Weights of a small mixture-of-experts language model, trained from scratch on English Wikipedia.
Experts: 128 experts in each of 12 layers, 32 squared ReLU neurons an expert, 8 picks a token, a sigmoid router, a shared expert of 128 neurons.
Below are experts of layer 7 (counted from 0) of a mixture-of-experts language model. Rows are named router (the router's row for the expert), down (a neuron's output weights, with its number) and show model dimensions 0-255. Each number is 128 + 32 x the weight over its row's rms, rounded and kept within 0 to 255. Numbers have three digits each.
Before each expert's rows: a language model's description of what the expert responds to. This comes from a sample of Wikipedia text that the model never trained on.

# expert 54
It responds to: Subject nouns right after the or of the, naming things already mentioned, such as the song, the two, the city, the story.
router:078104149154129135097084110097115157130147154157154179139098085157082093101126151114130091149079140120126104154114148152138116139128090126152113177162067131153100101144155195101122140138168121117087150143138151160124080121097164093130114113177185140124111161113109130116084183061121173092120137085162098091140074170131075156136134138179160114203116119108136142123117159084151134068113104120129156135166131138084094138122200148132179066161104184171154167141143173111136149089079126146110160143116139081039139081097165169111099116123130112172161138149134101092182107122115047127131105073205023141126104183115171153186138148125068121102134136159102147104132154148100130091137056137121135162142161122087103120102157154122111095189138148092169194105136137112118113100029133
down0:118166078129145116172114075133110154150099123083156173156110106136075147120138121149146041070096106145135110118101180108132140115155139103120133129096194178110106179135083121159191084111073202162046135179111086122179105118193128106155164155128120160075111162115070114115109117061118175114153138146172109103101105147149137121142160157150169091125126148118126107163096176136103119109112094144161122116118120104116127134157067159176111059105126104114126121191128165019110110165103145112132163103158132093100190158208105132128172101165099146156148147079184123119138147149094118091152121134103110118112132142157109162144181200107138118171119112078059118135086055163113160120130132169173124103150171132133138145149124169098122084131168110176143092134148100129161148195075173
down1:129107076095111126142127125106105063118148160077090183185165108104135113184136131162157118140071163146158160138150121158140172136138079076141147122172111165106167118117154152072148101109128136089132095099173129074087085136126186137141157118125120114172075133149110086177143164157093156117094125152143117139134171189105148123109174156119132150133098102109191112129136108118159096131136112120138145169154071152076142111124155128112089129135110151144114109098171139193218171107141077111133101171145050094123149181115135130092141141175121150085124136140121106135097098107125102142105155104131147111143097114091161165069084116173173143112084074158051071209100101136115110112174099074082114120060152207091201188182107146116162163108138084087170165138143073149168091137090111
down2:135116111145115188082135126123103139101167115140143118158083150126090104124103130135147152152150104127162090132128083137154046134098132132104098152087132126120134106056114122114133090133132093079066148115153141176203134095144140164068122169098126093113134190105110190177097129156139172115160193161140130097149109156127147100117148073157167115120104121105151130111092153110153113157127134098108139134048102120093102067147126095127140117109147130171092149141097185118104183189125097175109099165080149077127170116105098180155114140177119134089140180168088182132108119159160043160197090190166104201133146119174082131113062088142048145175083101154108179143168161164145131106090118144086140105105082091104079120132108092146102078059150130132165119102146167142076154142153097

# expert 6
It responds to: Copulas and words just after them in biographical statements, such as was, is, as a, being, and ordinals like first or second.
router:109122166167146127136076146143107158150175114087099171154157122120066139129158118134131062130074132111160135122127111127088102124157114121098086102225089179135141125076100112128110081162100105140130181139105156070120112134187121144105077107181148148049087103125095105080200128106082102092102155130106124103117134148141108085139109158119078122133131116131111118094113223140144134093160101132125106105111129120081127140143162144107155107187081159157186184105113130138135103138123078125116101099136171051100080108143115213116101132068100141147136138159128080060097108183104130129194144057143109152133190092162105193132139118140182141141226166139098147154147114182158124101116121193119148147086157103082124118127115124128179093145149158167150175126137112132182131085108167
down0:167121075091112178141098072164040143122174102134129151118116137131140115126137132151122121106087096106144105156162139114143107152162126133119089106175153145115085127138123139102134161148086140189106116210091090179103154080122119192118131190147151156085176135095134149172059150182137223115112181083156106125121123087114101115055115165094147104147130115091145157140141186113156084049094151121143125147117155111162208112116121091094161103092112186140077168143130126165142099077130139208120165082168138133090204137131135127105163144154115139183135090134141101116182124126142172206131137112163112141149103113090160106129174128156182180139166050111094101141100147107171145120172145112117130112151092109139067113148086131173107100119114137088133133100084120079150094171120077
down1:188155119124161100192134072116192219166096123176066180107172138112135082118084135150117092174153086135112101177099167146163159153114123128164130131087166124172074083127178194125082159163103130117069112119108101084137164123121108141107139159108160120132158127164084175123143150107050103206103149094108121116113080101132142180144146159122129117147124161136120091076104138124109192130129183156177141120144103160121081151071137158119106117112157142104137114067140125129148096175159082123134128145133076121153133159133146060156140121170157111117129070098121128134112129112166117114100123180101088139152172106163103099166085103105042115068146135126138154092148169127138235187123086098106158124118105132143102127130097156090159133213104137143105084155139135119081121075142077
down2:181166092133107080141172132132093143126137129134059121103120112124180113098169156182087131083163117150139094117169090137154105206149147122042135133125063145135107079157134069140130100134169113162145117141124161167069113134120149162129151146155112097145131124111140124113155144100110116107105150145103187125091165143128131080123162115156132150135123100152194193154089076115112092126130168079078173156101136116147139117103108107129088148092089115088153141133113131132084081161170128098131146163123160093091166171088094219149170141145090176125175175137125171125123041096178073094141132104112098130110130155129123063118125110096169096125115225076113139048151136134079131093132205152092093113140110130110127076158166125056115119126111185102133182131174172085097165144099086

# expert 26
It responds to: Word starts and early pieces after the, a, an, plus and/or, as in the 'for'efront, the'at'rical, the 'a'uspices, aut'om'atically.
router:098171126163114164129097120104111127114138081140156164124111127202122101088093117086129049138138117148119090155087124205160087036102131111114091128183079107135149119180098203136119158140138167153081106135117139092100150108107127072120112132143132177123177168131072121098091173119107107143118110102132099118117076165134075157140188153112114149177069106077150135133117195103134110096149144136144145124141065124078103123157184166153105087184094138216122164130081122102192130078128075133090136101141116116056100117133105131129110133087076149111166148134094126092177154105106107144136150051194088173137126196123129162196154135139082094125147212144129148146115110158131162140138125165153075128097138111087121149125143117160114091142185150163111179122133096131113120087069132
down0:135080131105112113152131150077163129140131178129072073142156156096133208179115145153095104135153068101067130140119154087116143122165119102141065096138082088157157173152080079100124139126124202104086092085124085107076174170100201087146131088089088183127119114130121092143143112134173096142129139181137120116118189142221119094191127130132091077144145119110128119088142125100186138117123111101119093117133154184142107109181133144077124138175079185138107138137133175102113139143168039119156097134136097155123134112115118126131161130098138132095146138130110135146117081075151107107142106083183182151152181156121099096142109160134140166131146196116156120096176119110135189045096082097138168128167053139160114131099137131099052140123115160070105112090102171112117124101182116
down1:121158130136181156105156110171137117191112101133090185095170148128137121137106183120181146069171088128098142156142094140088123082110133146158105108124159141097159110184119124183082122147099065134156181137157102168071119125123114132189060070121120113166140093137127135144178106181167131144062112139124121140067171138136158144124150152147081124109179197139111110215125162130127120119138181168083106090138194116131209085119159161053124109090138135140108124167116115154173098133117171094147137129113115141076122145109147117068058065122178114128150110105110156159066120128093072163125132166135167112117128132110218128105133095090100167076166153088093164092100164135095097120181097141147134176109138133140160141119078114149146077182131162135172099162112123149150102076165131
down2:108164142099139127077107139083169128097097104136158128123135163137108142133203111077112057130106129118091121127116124180071123210107108099113083161157166150134125172130140084187138153128086127138066144174123105106179093098186105084139130119085134098118105118154144114148152126117143111166113119103117081146167091150147120106123119106172090107139191141079121128116183123100110194103088135084151106133170175133089188169078170163132141145165081092164164061084149133187106108130136086167156064097183146088140198142114142091057118148131177155117117128194146147104112176164101120141137098182149098151105094087142117122113137172107087116128117137163088174109142145119152108118142055103135161213137140198043071130091161122144103157125146159083132178144140099159107120141083125

# expert 57
It responds to: Inner pieces of place and personal names after an initial letter, like Kansas, Taiwan, Ohio, Kentucky, Vaucluse, Quezon.
router:152128165133158168054099072128085139113122147113118122118160163184145208125145183124113161122055180073129125118164125157091138129179080138100119110150091122127154112128110130142134141124149155126170137142152127089118127140130122086161115138168134106046094169128103127068181115158147125184103129109127113078132137107136129064149152145103180113111171109154106163195118114146110034145159074085048116129139057115128154195120153171102189169115145181128099132103119066178161155109130148131138129148116128144058086063142124136109127168104129109187125137118107095140140157096084121199162167140096133126103121102034094146069102105094104141101175158124136111095210108088146129119133152159128136107084156085146145112117163156098134122168148153099135095216107120104101087155114112
down2:151155112164180120156153136141155167050108156095181071138115117120136129115171162114094151123142119100149150113142195142185130143161160076128079175117139139132047127046140184074172102150105135116172106145197098144135154094140102148129141092144119139115108128116102125103107120113117081101098108106142138131110126195131126048130094112104180089129134132146049120137126182148110166125193137071108112074130072145188190104105154081128132125100120148125180100160166232116126140104086156090164169096064087173138156104159092145182080094118106149125168106128155142094123147132110157102164140116127122094133139154117115172136135151147101119099076126130126174080133097151138215103136145152108146058123069142162129160194102118097140134065108168145169127106150067139125130125168165
down3:165110087100150160109123139110134151183043086129091108079100135118135112098090157085149114176140169122128150064127080145185084140138076109155126071098139169099109131124147125140111117080084128130149111117176121107128130092110161141119064191155178098110087133159108099117089120176163141124120118128119205127165129111152145179180119178131140151167082128137112115120092170132064140167127168105117122179111158038100047111152168146104080087088141134155139136152102069110148156061107173130151162177142129133127168167113113104182143173206169145155124190142107167127059102144133094123187176097155129133140159124102143121185151150117144137148126120110142187119125163114129184156172109193167119135164113088116113107155173106086048123169139081127130146141157116180147089141157098
down4:141125129162122178085104182039183088132173115130124131082130149119138131158104097168096153083169082092104060136075129082107152102082147103104176126148135091148179157081188077124127207143084094116101174142120153148106114108128086116142127103154104138122104111091134111123130153165090115128113191166092132139165136127103168123090090097114119118133130130118119127115037067128106171143080160206121129183151124174133112140161164121092115154110166089103174113091088118182078122176100077117157163132074151052103134172071145094119104184121170094103128118121168215060173128150138111123080158082104144109094104123140127145152123119110134150126092116095115164118173076094159120146146113105160147085143150138157128197109118198044153125140123105088157126153110105127128097145118154

# expert 20
It responds to: Middle pieces of longer words after an m, r or p start, as in mic'ros'ats, cent'im'etres, R'ept'ilia, cr'as'hed, And'ro'id.
router:095117145123173139170091125120102102112096116180112143143168182120100073112132110153141151083052146158122131073146127093120066078129137094120132144140106075112144120193077182115125126149105052098111092142112134094062101151099158108136074073121161153106152191165115173087088194143075122128094121098145084115114119081157072146190111134151089118158121158073128131144079159106129094107099127096125135115091103191056143149143079185094126128148126138159129154142109144153081156110114152133107114129114085090050123118129097089073120174070083117153179101132118115065117135093121145095173066111119115143077149169073116101094114093103112098090155068150096083121158134057077140162126137153133099158111172094153084126128137129135094137088124163054093163140134073096160094115137126
down0:172101136134109112123123132145109155078110111103165163117148127167050145106116119124204160112108144204063155168098113124117132174141072134160152122119139081180143133082151175116114161098145166061112107106111053072192179109084163125153176120155105080117115143123131161115137143158113143114112144126136101159138127123171141128112134164114135109133133136104132083138116110165179147140167114094134151113067052090164088078139142113100095101100080168115140167101094117105123143137136090216179185125127177113133086034120171178158126148143155172132089189110161142120089093104100136176180160134099121162148100084160080088132093105166106124103128139100140135136042171137156071133155157131082151151157171081112095151173089174132115144130106110133107148126098188159071192114161157
down1:141124100138114175108154167153169129126096081116096116137106154160077197118101081173113116151144115146144130148079115145102095051118156080061156111091163124064152126139097111135150172146136076147086092124083135184115118158105116139169113139154148136165109126177138114100128105090033094101092156158098106160174131072139149111123160102101090168097136108128077111154112111167146126040138102129089126128094080089157203115117153084088133089084137082138123124154095167160067098140055199131170139053157105170128096146152123153138109141138158134092113091172132101141084078151153122075144139139129086138180140129111133108207146133117100192122103110119124081184087113121138119122124090153113145127160132081107062148176126073093095126114155117027141154155091125144159147122103160
down2:151111109098182121101101144160119064081106090126158140146084096135142107122079155107140094119125174138161102123080113191162039137083128114077195147142156038136104119138091162143128147132166158103144086153147173112075217094163138150103103060084138123122134152108120184144151085123116154118161124095171119094124110132117161073136059201137167148168132140145151094185139070173130124180148092142086108175135173153133115112155104142164106144144133116082102127119151158103186154114099145135123141171144163087140142173156202110176105133157143064166129106173104178154121155121170125145188110124138133102136079123145175122112164139126109134100105160205129151146166107094168177169136141129127104134153151153126106060114119094145126183167100108133112093099124162144149181074041125

# expert 28
It responds to: The word of and similar prepositions inside institution, party and honor names, such as Communist Party of Spain, University of, Doctor of.
router:103134125157130150128114076120114133065112132101172160131139110166119095112166161045090125177138125142159105085112143139112096113131091182116081174195100200108153110109108122154148118163134125143100187086109127166134095155148131120152115098189112120082065138171118168144106152130103144102133123131143128063123063167128061102181152160099100163142134166141153188136076139110087133134175100096063099131106106088168053137136174155164104121127098156085173141155122142170117108170078058154151159136115104152121133156150125146083187171110068112110088093085127130078153114101121095121141150142146095130117155166061197187168122136201146069125147151111181186136140136113171203111099108113132080125158159127147174065131099159150129116202141150120139128164124096111110094133149081
down2:122192146069120133139070119153133083099179129115168075162092154092134167131145092110088165079068158159125134108195170191126161103117114101196132064103103154121121148093122153157143102114101097108151155114094093126123068104159157080073129074128147100116111141152159158107169139162139064134113193097162114216084129107097191097135174124086064134087124154110176101139110115171115151106114157121146177164107076155100100126138129146166156162133112136127121034132117200152173084152122090105181161169150146124119120182136139091120183106149141109114185120080168143100113165163119150087078154100128065141130155136149141122101149116129145154122127128164163175108157067066196126103107108118135113109132120134170124143161137117164163155083163092119195093147147145166143179105120140
down3:123148129139160130126144117127106143136152078185125131068116157131141064163160126099082172072134182106124077151127131122102161108123136101095136111131072075092142143146049142148069088158164117147121063082096077133122063137081160151145179118136100103152160109170102127087104105138110078080134141086099145075131133119129106062092112101074145085186135157122162152110176145192124108104162100088198141154156127146100170129112123129089162115099128065145125164175157098156104095143146070134153118120117112116159109117179094190114117094119149203125127065141112142123181159142092102130118089194139110091157083198130089148178129095126142128137108118145152086152133098151112170150186175142065103143153130139076115152118121062126146063113121094193100146119054158167071130108139137
down4:109160108079123156104088121111146051143113100112096153164128117098116124162163150081188142118092131153134091104137135147050137130123126142151114114153129157131106164158088125162120133104108125114145163141118112080148119101098124164145187140132062114109105144158127173111216129055116087158090107081121102128180208058107135146160086187176100132107154147158155153129141095133142105115134119129123146167094138109147096140134165133097130183182152108153114146187144228185199150164125162174191141117114144138144102183163124165116134160159092148144135098129137138136140097152099137114113110122151054095126132153122099101115131167190161141083080170160130165141143149090152141131144112214102170099119105176127159099212085165115126078123169118136096139092124095206120213110194129

# expert 15
It responds to: Single capital letter starting a name or term, often fused with preceding punctuation or preposition, like Order: L(epidoptera), in P(otters).
router:104171154116101174159078070168108133126125122123104159146221091140085077103084114041102122139119118107143115118138149192137087110122101078213139126059105071133135140121133134126121112142116143111153128065118172147091119174187148075152133137175139168099090121161097121080185176118111128126157118095155087082134106163156094161145116116137100105135126121113104168110111151124111073091125109066084152124159142109141091175110151133129125095137098221149154165098093163104116169116096131116126169207124138037095146073175127105047136154075066131137081084125117140016111121101107124110128115098140138158127184143086073170088143126137119139138127133114138165147162160118136144111120078150147152102129154177137138158112106118162157130190162142113126144165165125095145108093086158
down1:141109115148187138104142064158115129170114115155174123157139101154141107094126143186135140068127139116110137137160138137156135047154110141175133106099143094086141121174122096092083110103170184110164123141142156138173137064126137119133095144150088088158176134133096071152173151133122108095088085101131079126117125112158132067163134166099121136144164150188100070159131181133097100136090081132147103113133051072112120155176119102136131105074145133121082097091085072164179148098105132146142075178053085137198155143133190114165118129141192108133127103193138137154137088158211124143116091128102178154180168123156164134100121135147124125157112151150151120108082185157149154173088097094144087102096161178217100046135161062138122104121185153151117136111113137128136101105143099
down2:144168096085146155151138102148051166152135110129103164130101126130118133132147155025130117143106121112151097114089113162175117131106047136123137092135101175068155136127155150089083191152090109166162141109109116150112167199120099127117117125115149193148157150094148100080123153148088126154156091166151142119125075140179102133173153095065162156135172157169126146114150174091115154134081141190179114129161128136158155158143118089108138142082083090122077174125118135134117084066132157097120176209128174110085085140124099161146158068082133113160153095163064151130067178054142118195091134132098160155081128168098078174103102093165115136119076146124112170109101090141093107174122177097137109114144152177121159105182169142118138175169120082124184084132131148120104155126101126
down3:144165083141169168125144148135115144133176112174106135114097136140147139129185111129111180184157089092114142137172173140081142168152151108118102128167111114178081129130143131098170125155137122118050068143164132112137124104103111201152085132132178082130127087155209189147119175154137102102155171142162141149154154109159115130114135118086089155121152106121162067113074062173135102147137187157111115125045105126117202086099153135091116102123121048165165095165125137170126149105089145127133111126159128103132091138138098098142146103156138078165136189123124138112130114136165121158089120152097151065143118126144148055118070163120097124160216085164117154076202101098132119081180123143126146169056167145165216105142113117134097097145166099118093104082103097171128179131148089

# expert 25
It responds to: The first word of a new sentence or paragraph after a period or blank line, such as The, In, Another, After, He.
router:091147150191151100106089051150125132093150157138105137166131156111172163133145129153113119132141152122115159082104104130119139114188094108150089171136138186138168103139146207156135120146091102117154088143065132154159123149140211123116097143096236140059178153157084123109200127144178201102100118094126119116108099155114117120159144145115134127114093170047146121165101111056128108162109105135080143157119099063172120106074101165099105058157173147167129095120094162124113101205105165142183135109117110102073146151152148166107127092093126112168145109110099098107157093119067126136181097110097158188120168153192135162164070132121119101103201182114108164128125136197113089084136117119118144121134153105158141126103094131135114091173170144114097154163172106107134130117141167
down0:147160174116160113102115116148061093151139105133116086149133087141163159106118114098123119156112103133160132122108141140146134139131087172122075088113167162106149126118074125120126128146146104158105096145124127086164155073100190111125125112128125078163097154138049114123092160110157120115141121111129134114149120084136144148107138079105145124165102117147099164109171076088062191142128162186093124094114161150139124087159139081148069157109101173133125102166072171147172199036117130088119095112119200147093112096125138157126109134146116095148126185073157154208121110090069136110255101158074179073125112148134140142123179106082151071122077131105144146212130090117130091086152125092157167124118172167120165098114120185097181179076114101165153133123128156124120146107185113
down1:122134093120119161130155131114130117153134141066105159169150080120150128126110114138146151081116116099139191153153155166145179135143096116124152123120182126164142092088135135113193095177083158083139083115132077134149112127187165120114112078161130073107110109144119123143127125096130117107173131115119173063035166151174084141087119156111096046093110063178142111140112090162137133154131146173123053097112123160190120133137056150163137170091142090152105113128179146116130134121069131117141159111079124111199093110157104137162105137096110123173115118147098049104083118178116163135021134131185126095070109096096120153109105155193118104181114071093106084175138125165041119131128149100092081087077131201133099148165134130154142103133131107110129135123156157184112144142156146
down2:089136104070068138148107139119104116107127150121082103098166130174148174131170089176110068096121204171137123157105123126083098118146111147114090153116122114089119131103115164137131158135159170133109076127174127118102126105112143115137111108128170121159096199053104164090130107132133172160136168122119153133046100112146112133104107159136074160118164150057137108096118146128132148134131115134181080129185081108178153084134165184086136123152163152182137183079166069115073128204144143165160178124126095121109113149086187105123090110120093064151137124140113141108150139081135133109137180143131104153087145134135101122169110178127053097138129136133173144147103135130116192139154088156135146186117147202101104170182132152179094124155150214064179204133145151129131165087073170

# expert 62
It responds to: Nouns for family and people after possessives his, her, their: friend, father, sister, husband, cousin, wife, also life and self.
router:103205153145151095148099097079071132081161125100108247147172103173126139111091155147129101107178110152152218152097092176190127103141146131146056098173136131067161101097135217103173095174099127105160132099091215102133131105162133105135107126103145155134126158123157071136113156090147148173139137109186115127162115194146085121126144097140127130187120129117080141159143154113144102067168128105159127120070133128086099134142062148140168131194077131190134185107124110127097124160162098146132134127062152112111101152116102114145095140152125131109138108162115092119102087115171108090147129120188113153103147151080070158121133093133111109128184124136167170138133112142179160086186081102085100106115125116131111099132162131134087103151112165116145147150198120143155147114050141
down1:121112146126103126120128143109093126114126129151121122203161125136161083070106101118197125179094171120077096131165090139105167105106151110139093125101088099130101098119139094132135168077109124113149111142123255180114103067123095107101135075183090146083158222149120100096169087155162101122112134124091092124161175128161108170153118124096149180093138124143121095132153215109166133120135126136093168128083096104161134140148075156137156122135149111119065138146115138147171116173198086110161133112131125087142129211122122214059091073127153095070112140145157159133165111139124084193162131136135163143124145132164169159110115115136200139099134052073208098110128103118140104109139059140123099140170131137087150180123160166142158092152140151106117095146141102132095154121132116
down2:129063136160137128158147130121080121135172160132153135182139129093141127118098070175176135161146104120101117139138170129211106165137106114170085144189136160066090106155120154099137057109137145127159148098178136111154144127182189178180152114176126103105116099106153153137148143116102105111147170151108118115118178167126077085172092166119075187077158074129099092113180119140112164103096159146149117187127160137091132078140139076194133127062128149105141160136129104067171068141120089166123132145130131144163152123173148122148174103138132123098126101093147097130097098124116185078098110160169075116074129185140149157096102143116163182108135113187118127180159099120171078172110101167151103084124072086103111115157110112145165050144204120178147066096156111144130139112116196
down3:085120148097125152146140068205129119132116098139149113149096181167136104149163169134153124108094144108196135142156109152135084140150151158099191131134093090141153153080149149126143113090155135146183125170114151153044145168138082189187125075110141105132112121053109088088114090137126165143140125085102115092091132181077202119074129050094168117130115180106057096177146132152149139136158134154109186050086099142114151166113168090087126114101121153189125166126141131119104071143114189162137144147156144132130127164075181089180143145127122118175113155140119137044155134157148125083092151173076098128179108143118173104129159111144103133107130128067127137170116146154175165100097202157149154094123119135126101135139124098105125131158059119136091111122118085127166128144221112

# expert 13
It responds to: Single letters or short opening fragments of lowercase words split into pieces, such as s in sons or sides, alb-ed-o, lip syn-ch.
router:131101153128154134150117090099114127052109124171138135116169118119143151140074146156108099105101077151157152138128146131117033123121140124181171114108153153127195100157105125137145136124126124159143097136095182062075131123114138129149158099129153149140137152110155125062092230126130089186097174112142109060079119175156063115132093100150134107138097141101097118131108173113130102115132065144127188120095124141074091138118112193091171124109182136156118209156115130110139171138134124139153123112075085057062139119182137118041113216119055110135156134098170132047151086126115113142133065090127083161085098160046167115138119130110069109063141142108146153117159118145147121121143124142159085130144176158136135142128138168176118137121129182112140109123150118134164120090092178
down1:172078152105152174142166111179147127136166193150143150100175158135189081087164077075172138134078117140097119090160084105174129088159110152132163066149111105182116119129159104168157104121105138099135138152164151080163188114136134186156126094158175095135147147112129129131089161123132113136125094134115108146144189107126124170108158092092210099134110127131171145110144106169113119092158089141088067195068074064146125085129150107084078095107168112103129185114093089125174131128080079107211108076148118094140087100153097112136162113207153144147122071138154143147120135105125125146098042136167117185128148130129130130100090094134212123138181143142106135169144131137154114109082060153083152084141109161076130102130080136097113089064133123178132126131135111138096119122132094
down2:151090137113104117131121120125093162077113150114140153151113114113116130123087151101109111125110072171111156185150066118221107115171199098063142151147141119100143123086136089123124177188112102087092121116096173195156088149149098104099162122106102157208200197116118094096129104124097103096129112151110105094142135168105052121102133112102151128139137151181117161143131155144104147130119095135135131163134109051125170129163137144100141100065148079099098109148127177140229082100146179103129118137046099135124113195129106127070147153108180154142160127145198085154091147161099074121157112097104126104174105169129132074184114066133156145153136118132102133105149078150071083116103150121107130118174121108143125169144128115152082113120122121137148153174074104104137069166052160
down3:100188115115143122111123135070130112127142177160094107180084159125123123159151129170140174155183143143101138139113167159101206188152195112209153091172072119120106159119144150152094080030098098082170135168169109130145121118121087137151128156130082091149106138127151174088103102155152138133151150101110146114156140153129071149089095128092152146099143159108159101115122160150153106160149140085204143117100127149132144137159221108107161102134185086115142140094149180111167207138110191138128157095126135134144082145113098104119128154129079104171128069125066148178118156188102140128108118057081140107114167138116177079080092159169094129106132188145057156092176161169152112098139154095093178090095133113104139220124115106121125139132103122150119153139092105139082148127129152

# expert 60
It responds to: Adjectives and relation nouns after a, his or 's, such as long, young, strong, friend, brother, father, and giving up.
router:054175169160131134136099158101117119129144140102141176093131146162092137112092185141096082123160163167154158145071115189152106085126123159125104113110072150103144138120133192128150151099149112115141115149105211091088137086099099093146131131146183163085155126150168118110148188137157141141106137098168061145138088169096037149191113141128150181152129076128090139118140172079133103054140086114156116108155090127069187152152172149156142162209081147219144171109117124142123112143094081178108118088132137098080106106122141141094124097090109134106147159145074091108100130121131151152138138089174070121138152187139055183159136094114086125136148145105131184153087114134124184072152064097053155095138150106100120117145142133161107133154148159170134166108154108112154099136102134
down1:116140118129125139130081145145138112130113111063147174127084110131143124141140086144132155205097105154143149114144153108111166119095134172174161175099159131087124109141112101098121129122121128164096045099161118083120161140154163102105138047104156109171133077160065111117135137121141106183104164097125149121116159085156061096149133118121108179136102111109157128098159129123073110201111157123132205075157098155122147100102103138135127162078094157115086108138073115085140091106182102143182090230091110166117148151141168110075123117208084067161212112143138110135083152106105126151113161114150084116099136112092093126170084124136159139079124084092183138157137132122101141078134120087119166117190110113108111138135088155151129035161039117110178157138108111087071124097092152
down2:145150111081114187096120123114152104102122148121114119143191095056139121085080114172134140128118101128169123154126173116097100120133180130097061104121037151131142156190092117152106131145150128137075093114102158067133148057174176068104140067161136156164116085126147155161125046107134127149141113166111038131139158110166133106154093136107073176095099121148103140135084097113155115125132127115135101083099176146106113186096125157139138133129150158124150133112177157162113083122172094108159129152153133074114088196130086128166080121117131082133172159099136172130087093096161116152085092073110081105130159085120112075104129148161128144122078143139179094142113096133145127111131105171152146044091116132129170168145194173087056072131140075075112188112083104126161135084146114
down3:099122103177138141183109185112109111080157133241126103109158154101165088107097072099106110103086077100172136112105087086139095185105107097153150129093134087132163179111169207113118077117142098149089140113169194159141101140082091131090154178097151185191156097131153140201161151169157132158098180153033093154088137108111072141144067170120103134145149152120134113146123127116094123119138137134133109124087134156098114094150133155207090136141093105139122099132110093137119151124086171122117181167133056115145132120111103079154137118111141115124089123098100144159148105114139094099119141099129147148135064132101195115176115123114154116077191166109104121123112189135102166156174065102127062142141175134148093137193114132127159134144136118099136107144140145104189152178183172

# expert 63
It responds to: Capital initial of a proper name right after a comma, colon, pipe or preposition in lists, e.g. , S(outhern), Genre: H(ard).
router:111158141177127135102086109151124161123150167124139162085177107171083104132131169095112126127127159145136137141144127141111072168116071101147098119135127152157128167121130159169152109170120103137144164077092164117084157210107128048098122104234148170102099112185120169108143174134102130145090118111169108163173100175086117133176091091129114143132124152065130190150087143100100125137116127101141113149176138135146082178137126145085139061130148208121142128092086146143118168117114134153099148136121162104087130068136179104077172108066084094135055070108085091102125133113113109173126106111144176145104165126074087135135119110157101111160177130129145133138153175138116176107171064099114085113137124167157124113082117142119162092185207149143148141141215133061200109117087143
down1:167122111143186137165162092163116119154108156183167081158162163153149113165125089166152150153068174104104118166103120159158021148158181085125125065163078114124099127139116129110156103131149097149072095180123095133134062107128184118164000145142085139138095119151093100102088088139086157139114122158079174153087127116147152135106063129115086138100142132073109161183124141109163115205160185091129089101127115176109089108151090063120126148106112139120087114115120137096142125158142118141150128105096171117192173127102111128102152127094140120094059121145104138161130102097152104078115137133137143126145100124150163196153066140113101174114124141152079108168129157158113116080176126156117123171135142134137138137173115075136117141154102077112114143073106105132159176062199089
down2:105150124129145081158157115170137111122130130145110113110135137167102119181190174174172169154162137151058137143153109163106150148105125115132093146165153153130170163087039220156160136131089085123121073151099147103169170133121088128083153141147092173109165110186147126146154102104121078182142109144184163168143146131086168128143116148151138069104158083135074163115152102159155137166162123133127139132187136163086167187119152082126161115115156108117133139108100164118108151116113121130132099158172163116130124116114141105128130120056128120174043088202174165147104091155096182124116083127107135119132158105117136091064174123135136113174068126138107131182137121088159115128130139126167152150114068108159133072151157118063143148130172052084099191071188126061195123165093117
down3:112131149183042169121143157124091109070099164093161175120144084113070166146186152108112067162135233075145187101210193120194068104191084104136154139128068122137164137118209068161097139125101107149174089080152140151107117124132139084114137067080114126123136189119151192107126161103120084135082141079158148139080108094151104115086109114103105153087064171146145198117141108120088105102146116160181144142086137117142129122135120166132142136171139134090138145143072157127148101154128160081128142174129077088142124104143119200157113155131130173153129127077152136128102132128171100173104130125082172159031113128136131153159148125133141119125108097120114172141150125109108124131123119139105148099104127157137095153144129223125149139111115128130122103170103168106107106138127085

# expert 53
It responds to: Raw byte pieces of Arabic, Japanese, Indic and accented scripts, plus odd word fragments, such as Viṭṭhala, Marcinkēviča, Qing.
router:138091157155143172107093089170093164124167162091150163110108081140119185163138159117080087148085168099167121163087140193094092131130099151127141130129114127132110087093139106113123121137126158098156095056129194126085125123120147108124106168150125159099073143142133188145168110098169109120148113091116091098210125169133081184156108123157141163119082105140161106111087148145077106157156161135083055169106149069172131157043146165133177125130174184149068152125100087166148156141125144128144194119142143134114105059135150137168175212093096135190118117110167159121134139096117135096116083138120111203094161132076140148102130096112129169109113176128176129156164090121139137086177082125116065083113190166112126117100112171161161139145203158141145092134180081142115135140102093
down0:160105113116120115137111103107121127103078177097107158111144103186166100141087110172109116126126087198213098161097107160178176071145133086089110195138107113084092147133137164128154101093153116080098117108135100125160172079144133099153095115172096072072091069145149054031114166089179129143151146155111152096192107113124131115090146124131184195116073101154174118194113104152128095102113180117119179126085167120140091096146103211080108183131165152099138163121143101138131100192185115089157139098096113163140119134160094112138121099146078085136097137133144159129143104141120113152103074176132121177146166072116132155103068179129138127154116166174134171130159141124116120141130132084165121116115130144131154167124188197137177166110115155135127146088146179111124112183139108
down1:114147133066085096097116168135116159155138125147181135145125134069132126061154073125118159069110120059144110095147081143134221102114130144133165118093178119175119101178099085159116147099092125154137141180160109106120124134146145133118152174074098118112144176159109099091134139093167133102114103144144099151120197166085127159073167065146144142096131139132129126155136126091144084112110143140057110078169113179114055182134143110159149094099103128186143126129174148120112131178172132092091174091120125063117137140194172167092097121104139164123133106164100101122134103166145120067184121078106146083135105138111143105138170134141124126119149178153150099106149191178137073154064115132151165189147123110138134188164165133131084079200110114112145106089230117149061123126104144
down2:100133078137122138120137118112130103153123061166166143189151114154068153149105119110179087149101106109082116141099095104100158118108146117132101143145097076143148187121169168095152201146153161135129092158052083138107165106130160095129135147173162123169107192150109110110120105123184177133085140098134101165106136150076093175112142148109164143162104141163160066105115102127153200175135094089091183109149143162125117106161181040084134087055098137085138112132142115170135051129152137089113123120108159159140137096128162135087133069135154046185132161072128134116121105146159150147108131106088142110166098080160122097150180090093128146114067103110128132142111111150135122188134178194143119105090118147128105079101095115123083075064131117130126085142123076164125047193117134